From a checkpoint of a small mixture-of-experts model trained on Wikipedia.
Size: 9 layers, width 256, vocabulary 16384.
Experts: 96 experts in each of 4 layers, 128 SwiGLU neurons an expert, 2 picks a token, a softmax router, a shared expert of 128 neurons.
Training: a variant of Muon for the experts, 263M tokens, 3837 steps.
Below are experts of layer 4 (counted from 0) of a mixture-of-experts language model. Rows are named router (the router's row for the expert) and show model dimensions 64-95. Each number is 128 + 24 x the weight over its row's rms, rounded and kept within 0 to 255. Numbers have three digits each.
Before each expert's rows: a language model's description of what the expert responds to. This comes from a sample of Wikipedia text that the model never trained on.

# expert 55
Description: Quantifiers and counts. Quantity and determiner words such as other, several, some, many, each, another, and number words, notably "one other".
router:163092138132135128125079106087134123124071150169108083140131130100104144116188182123120152118126

# expert 35
Description: Word-stem pieces after prefixes. Word-internal stem pieces following prefixes or onsets like re, sc, st, e.g. re-ent-ered, over-th-rown, hel-met, haz-ard.
router:114090163125156160126139140114108127160146123101091128110122147151102076166098129122121128131121

# expert 51
Description: Field and subject nouns. Abstract or domain nouns naming fields, substances or things, often after "of", such as education, violence, energy, temperature.
router:156115120148157142125099117098134167167173127165092070149111138105125152099107123112111104134146

# expert 0
Description: Word-initial prefixes, modifiers. Opening pieces of words, especially prefixes like pro, sub, non, pre, ex, un, plus not, early, former, often after his/her.
router:098145130169137141116146109118091134124161147149162154115164108148113111091163118173145118156123

# expert 9
Description: Definite article the. The word "the" after prepositions or verbs in ordinary prose, as in "of the", "in the semifinals", "minimize the risk".
router:170124160098144113148123140097150087098105144120131104139142158098155116101138132154118090114131

# expert 13
Description: Institution name words. Capitalized words inside names of organizations and events, such as National, States, Festival and Association, plus word endings like -ological in Meteorological.
router:130114179119117165115113114125175144135195103137161060120093147113114115104157121150159125173134

# expert 17
Description: Semicolons and colons. Semicolons, colons and dashes separating items in lists, infoboxes and discographies, e.g. Released: 2012; names; Class: Gastropoda.
router:141163125155148128083142102148169124135100127126116136083161141164151178124113130108140140108129

# expert 60
Description: Blank table cells. Empty space tokens filling blank cells in wiki tables, especially election results and filmographies, plus == heading markers and Animalia.
router:123132158130094120151093144121141097125140154130141122125137160162125104115151140139148142096145

# expert 21
Description: Indefinite article a/an. The articles "a" and "an", sometimes this or another, after is, as, was or with, as in "is a flowering plant".
router:141088129107179113126138130114106120098091116146112120120108135112109119118115112133097143126156

# expert 22
Description: Slavic and Nordic name pieces. Inner consonant pieces of foreign proper names, mainly Slavic and Scandinavian, like Lud-v-igsen, Žel-j-ko, Vik-t-oria, plus -ov, -ev.
router:128152120115109111172132131100129155128125153095154111140143122105115161144127130095117100116094

# expert 53
Description: Table separators, -ric suffixes. Pipe and dash separators between numbers in sports statistic tables, plus adjective suffixes like ric, ical, istic in geometric, barometric, atheistic.
router:143149133096124104129130151088104103120119092085116144111149143137140098110163145151149149113112

# expert 36
Description: English given names. Common male first names and their endings before a surname, e.g. John, Michael, Robert, Nathan-iel, Rod-ney, often in tables or lists.
router:209150139092157128115139112146162153120106125094143138166092152145150122122154135100170099143129

# expert 31
Description: Possessives and clock times. Possessive 's and possessive pronouns like his, their, whose, plus digits in times and numbers such as 12:30 and 24.5.
router:130121125109102162107127136080087112059119150118164132103110132137136134113141177120111150124098

# expert 41
Description: Table row numbers. Numbers or labels opening table rows after pipes or line breaks, like episode numbers 652, rank 26, 7, and headings such as Turnout, Swing.
router:088161168126085129149068141161152143113106120163112125123094135120118069115134128149091115107078

# expert 47
Description: Name syllables after capitals. Second syllable of proper names after an initial capital letter, often P, B, M: P-or-ches, Ż-ar-ów, P-all-acanestro.
router:166116123088136132099181153146103140164133093170102172125117130167103128125148160124108114114144

# expert 46
Description: Plural and word-ending s. Plural and verb endings like s, es, ers, ets, ations at word ends, and an inner s in place names such as Hol-s-worthy.
router:162128110131099136132133121120089129141141138173122101080158155085099150172148132094158149128176

# expert 2
Description: Subject personal pronouns. Third-person pronouns opening a clause after a period, comma, that or when in biographies, such as he, It, she, they.
router:154106106130110114119122112137159136115113174136109145126166111146139164151172147099121133151148

# expert 26
Description: Title-word endings. Last word piece of an article's title subject, especially Latin genus endings like -ia, -us, -ium in species articles, and disambiguation entries.
router:117121134112141141092113163147159155107136124130128107135112158140127173128160113123115126087160

# expert 38
Description: Capital first letters. Single capital letter starting a split name or word in tables and lists, mostly T, F, N, Y, as in T|iny, F|ui-On.
router:115135105156123100163114148115097121122122112096134126137166107133111133147173150087141103166109

# expert 61
Description: Place and time prepositions. Prepositions, mostly "in", plus during, within, from and at, after verbs like located, released, built, died, before places or years.
router:138120116091154108117165111137123078090137148108122146149140126109146129119118104140113140115102

# expert 25
Description: Scientific word interiors. Middle pieces of technical and scientific words, mostly c-sounds like ic and oc, as in anticyclone, physicochemical, cocycle.
router:163092100073161159117137139094097144134123099116061087137147135079124122115165140154105132134173

# expert 50
Description: Second piece after capitals. Short piece right after an initial capital letter in names and titles, often y, as in S|y, R|yder, F|ive, Unhol|y.
router:183146143126145126137125149145128183140138100099124144118136110124158134115144146109149094127098

# expert 59
Description: Ordinals and rankings. Ordinal and number words after the or won in sports results, such as first, second, fourth, final, leading, silver.
router:154132173146133103138150130115076127103101132133112112095088107116121140081150123165085117128120

# expert 12
Description: Passive/past main verbs. Past participles and past verbs after was/were/is in biographies and release notes, e.g. was released, was written, joined, sang.
router:136100092164120125144135100157100147114094128132137174118066105145108099109076132083105153144165

# expert 54
Description: Line breaks after rows. Line breaks that end a table row after a closing pipe, or end a paragraph after a sentence period.
router:095124117114137087128106103104163091120137139112110106151166163156105115162115151143167108140140

# expert 5
Description: Sentence-ending periods. Full stops and other end punctuation closing sentences or abbreviations, like dialogue., Mr., F. Supp., often with quotes or brackets attached.
router:106129131138119103111121121141166104106086136114119108131141115105092117143122167171145161098144

# expert 1
Description: Line breaks after headings. Line-break tokens, mainly right after section headings, article titles and short descriptions, e.g. after "== Personal life ==" or "=== Result ===".
router:111114093092156125086138125161131130117104108161139112136168164153129133135100137137154067097125

# expert 3
Description: Mid-word letter fragments. Short vowel-led pieces inside rare or foreign words, species names and place names, such as par-ad-ise, v-in-iziani, Trav-un-ia.
router:122120102084098136112137123088114129143123118114082121131150185129105112068142147159126112127122

# expert 15
Description: Infobox field labels. Field names starting lines of infobox or taxobox lists before a colon, such as Location, Genus, Class, Country, Coordinates.
router:053167128112134162155103136165117119186141109136138154142131106081130102160147095095100148089161

# expert 49
Description: Infobox field colons. Colons after field labels in infobox-style lists, like "Released:", "Total:", "Operator:", plus degree, minute and second symbols in coordinates.
router:121128149138132092110126146089130109139110107102152124099166150167155155149139109145123176083131

# expert 33
Description: Place and surname endings. Endings or second words of English place names and surnames, such as -ford, -ville, -borough, York after New, Angeles.
router:174125157140136174129151130126155151153150137099156094109098128143125092107146161139129146180133

# expert 6
Description: Coordinating conjunctions. The conjunction and, plus &, or, nor, vs, et, joining names, titles or clauses, e.g. Milk and Honey, Sonja and.
router:135130110130095126102156120144130120097125123092129136094096155194167125109154117119154129093120

# expert 40
Description: Table cell separators. Pipe characters between cells in Wikipedia tables, mostly after numbers in sports standings and results, plus semicolons and dashes.
router:112111135142131137158132173087146081086107121106130146121158116136167151160138103112144143066112

# expert 19
Description: Brackets, tables, math. Opening parentheses, especially in "Title(s)" and "Songwriter(s)", plus table divider rows, LaTeX pieces like $\ and _{, and taxonomy endings.
router:082115149099126140116104129164131097152140113118092095114144144102110128139154151096117129102140

# expert 48
Description: Capitalized surname starts. First capital letters or pieces of proper names, especially taxonomic authors and synonyms in species lists, e.g. Black-burn, S-azima, Soph-ronica.
router:130132148114127101152133161099144111093142138103130116129145134199114157148155115097148121135155

# expert 57
Description: Ranges, years, country names. The "to" in census age ranges like "18 to 24", plus percentage digits, years and country names in lists.
router:113157136114101092119092094116100110126142148140100107106139173164135151136176150150136096102151

# expert 32
Description: Table header and role words. Header or cell nouns in tables and credit lists, such as vocals, Notes, Candidate, Result, drums, production, often between pipes.
router:114125123143091146133099142106120126157141157142154145131125127116115097154125124111179166162063

# expert 10
Description: Line-start list hyphens. Hyphens opening list lines in infoboxes and taxonomy boxes (Genus:, Born:, Released:), plus bullets and hyphens inside compound names.
router:104133168112159134158146082128124165152112158096139120144141107118122139183113131081158129100086

# expert 11
Description: Coordinating conjunctions. Coordinators joining list items or clauses, mostly and, also but, or, nor, while, common in census demographic sentences ("95.9 males, and").
router:151128149114089087122113135095121117121117137097116127095106157168154123115146119125124118079140

# expert 16
Description: Scattered taxonomy fragments. Mostly "or" and first pieces of words in species names, drug lists, tables and year lists, such as Pandemis or-ophila, f-enoldopam, 17-23.
router:114133130134121096116145161123156095101113120122126138129127170161140123138128154136132110112142

# expert 63
Description: Line breaks and disc. Line breaks after sentences or section headings, table pipes at row ends, and the piece "disc" in words like discourse, discretion.
router:109110138147129111121098104116132103139119111117117102104170158116104166139127136134152133130147

# expert 44
Description: Foreign name endings. Word-final pieces of non-English surnames and Latin taxon names, like -or, -ini, -ski, -ska, -sson, -ia, before a comma or parenthesis.
router:105132132101133121162153138108158117122140110139130119103118143132124163098158130149130122138144

# expert 14
Description: Numbers in data. Digit tokens in infoboxes, tables and statistics: UTC offsets, populations, goal minutes, temperatures, plus units like km, mi, sq and taxonomy ranks.
router:075124164139096112131087144087081158164127148157152126128081157113148141170184118168087156111143

# expert 43
Description: Mid-word letter fragments. Short letter pieces inside words, often after a hyphen or in foreign names, such as e in "bread-eater", h in "Seong-hie", de.
router:110153114094151141176148158139110109160160049104097142104162097121147148192127127123089093125149

# expert 37
Description: Of and for. The preposition "of", and sometimes for, about or regarding, after nouns in titles and noun phrases, e.g. "Ministry of Justice", "Center for".
router:149126142087137123110147099114094117091158151092103100156145103156115086108126102157162135121127

# expert 30
Description: Numeric separators, operators. En dashes, slashes, carets and plus signs between numbers or codes in scores, date ranges, stats, e.g. 89–74, Z21/Z22, ^{.
router:100153107146102140165162124174096096146112138106113100098147152119112118138172137102104139126081

# expert 56
Description: Mid-word Latinate pieces, modals. Pieces inside Latinate words after prefixes like dis, un, imp (dis|p|ute, prol|ong|ed) plus modal verbs may, can, should, must.
router:152130127102120133124109113123136079146137150102121107130128154102129151124099123124107130204108

# expert 20
Description: Names in sports tables. First names after country codes or pipes in sports tables and lists, such as David, Paul, Bruno, plus commas after goal minutes.
router:127163119130133080122137160161124094099123084102114184143134125146155108129157150151155119126098

# expert 7
Description: Romance-language word starts. Opening pieces of words in French, Italian, Spanish and German names and titles, such as am, de, la, Le, Val, von.
router:120143084143114111119156162103118135103136105110154159131114147143104122128119123140151128141086

# expert 4
Description: Past and -ing verbs. Main action verbs and their endings after a subject or "to", like took, gave, using, making, captured, granted.
router:157102109164123131107154106117109168120118154125157150132098143139114130103064111091149157153140

# expert 18
Description: Foreign name syllables. Middle syllables inside non-English proper names, often Japanese, Slavic or Turkish, e.g. K-ish-ikura, K-od-aira, Say-on-ara.
router:120158151137134094139141118169149140139108096132115206152112127131132149142106145116170100157118

# expert 39
Description: Table pipes and numbers. Pipe characters opening table rows and small standalone numbers in table cells, such as league standings, years and track lengths.
router:128140139109121098112109170105113097124112111085094133150133164145121166157125146137155114123120

# expert 42
Description: Closing brackets, quotes. Closing parentheses and quotation marks ending a parenthetical name, alias or note, e.g. (Dendroaspis viridis), (aka Biolab), "Never Be".
router:092113118129117108112107106100192153109128151115142097123156152126131132125164143116141143081141

# expert 45
Description: Romance-language name pieces. Consonant-heavy pieces inside Portuguese, Spanish and other European personal and place names, such as Lu-z, Bé-j-ar, Clá-ud-io.
router:119163096136135089114159152136116154133131131116141133141135179141138115130107134098171105138077

# expert 27
Description: Numbers in data tables. Digits and semicolons inside pipe-separated sports and results tables or number lists, such as medal counts and match records.
router:136093134125119141130104157105148096106115112120078091133143128146109143152187154157138122106132

# expert 8
Description: Sentence-opening transition words. First word of a new sentence in narrative prose, often time or discourse adverbs and pronouns like Later, Meanwhile, He, Additionally, Some.
router:163135140163128140096181119125110159115178149139114153113133099121118146114093084144104153116135

# expert 23
Description: Codes, digits, modifiers. Digits inside model or road codes (A1, A320, 1–1), plus nationality or type words after a or an (American, railway, Latin), and Arabic letters.
router:148126117108144132128099129168117110142135103166138112098119132121130109111164139113147154154200

# expert 58
Description: Inner pieces of personal names. Pieces inside English-language personal names, especially after Mc or Mac (McL, McG, El), like Corn-el-ius, John-son, plus sq.
router:164191148133114158138139139109145146145154141133099163139105121149141082148141147131105110144095

# expert 28
Description: Clause-linking conjunctions and commas. Commas and subordinating words starting a new clause, such as when, but, while, before, that, until, after "at a time".
router:176122128114119087100107090154162129107145148105109105137167096148175128088077152136113142111171

# expert 34
Description: Prepositions after verbs. Prepositions following verbs or participles, especially by in passives, plus with, to, for, against, including, e.g. "Preceded by", "topped with".
router:158164122128128117127189105143120101086118138110107144136103124141099159110104100116123149142150

# expert 62
Description: Predicate word starts. Word or its first piece right after was, is, were or be, such as born, died, decre|asing, unf|aithful, part.
router:145131093151113113137108126139124142128130134113118144103090070127106108135099146118097147115199

# expert 52
Description: Copula and auxiliary verbs. Forms of be and have after a subject, such as is, was, were, has been, became, often followed by not or also.
router:098098101108119083138170061129165128106122152139104159103108113154128151136103141112133162136143

# expert 29
Description: Mid-word pieces, sports nouns. Inner word pieces like ond in semiconductor, ist, ator, and sports or organization nouns after national or Premier: League, Cup, footballer.
router:100132127154118183136112131108071110122177118113121072117135144098125119119176155109124139183133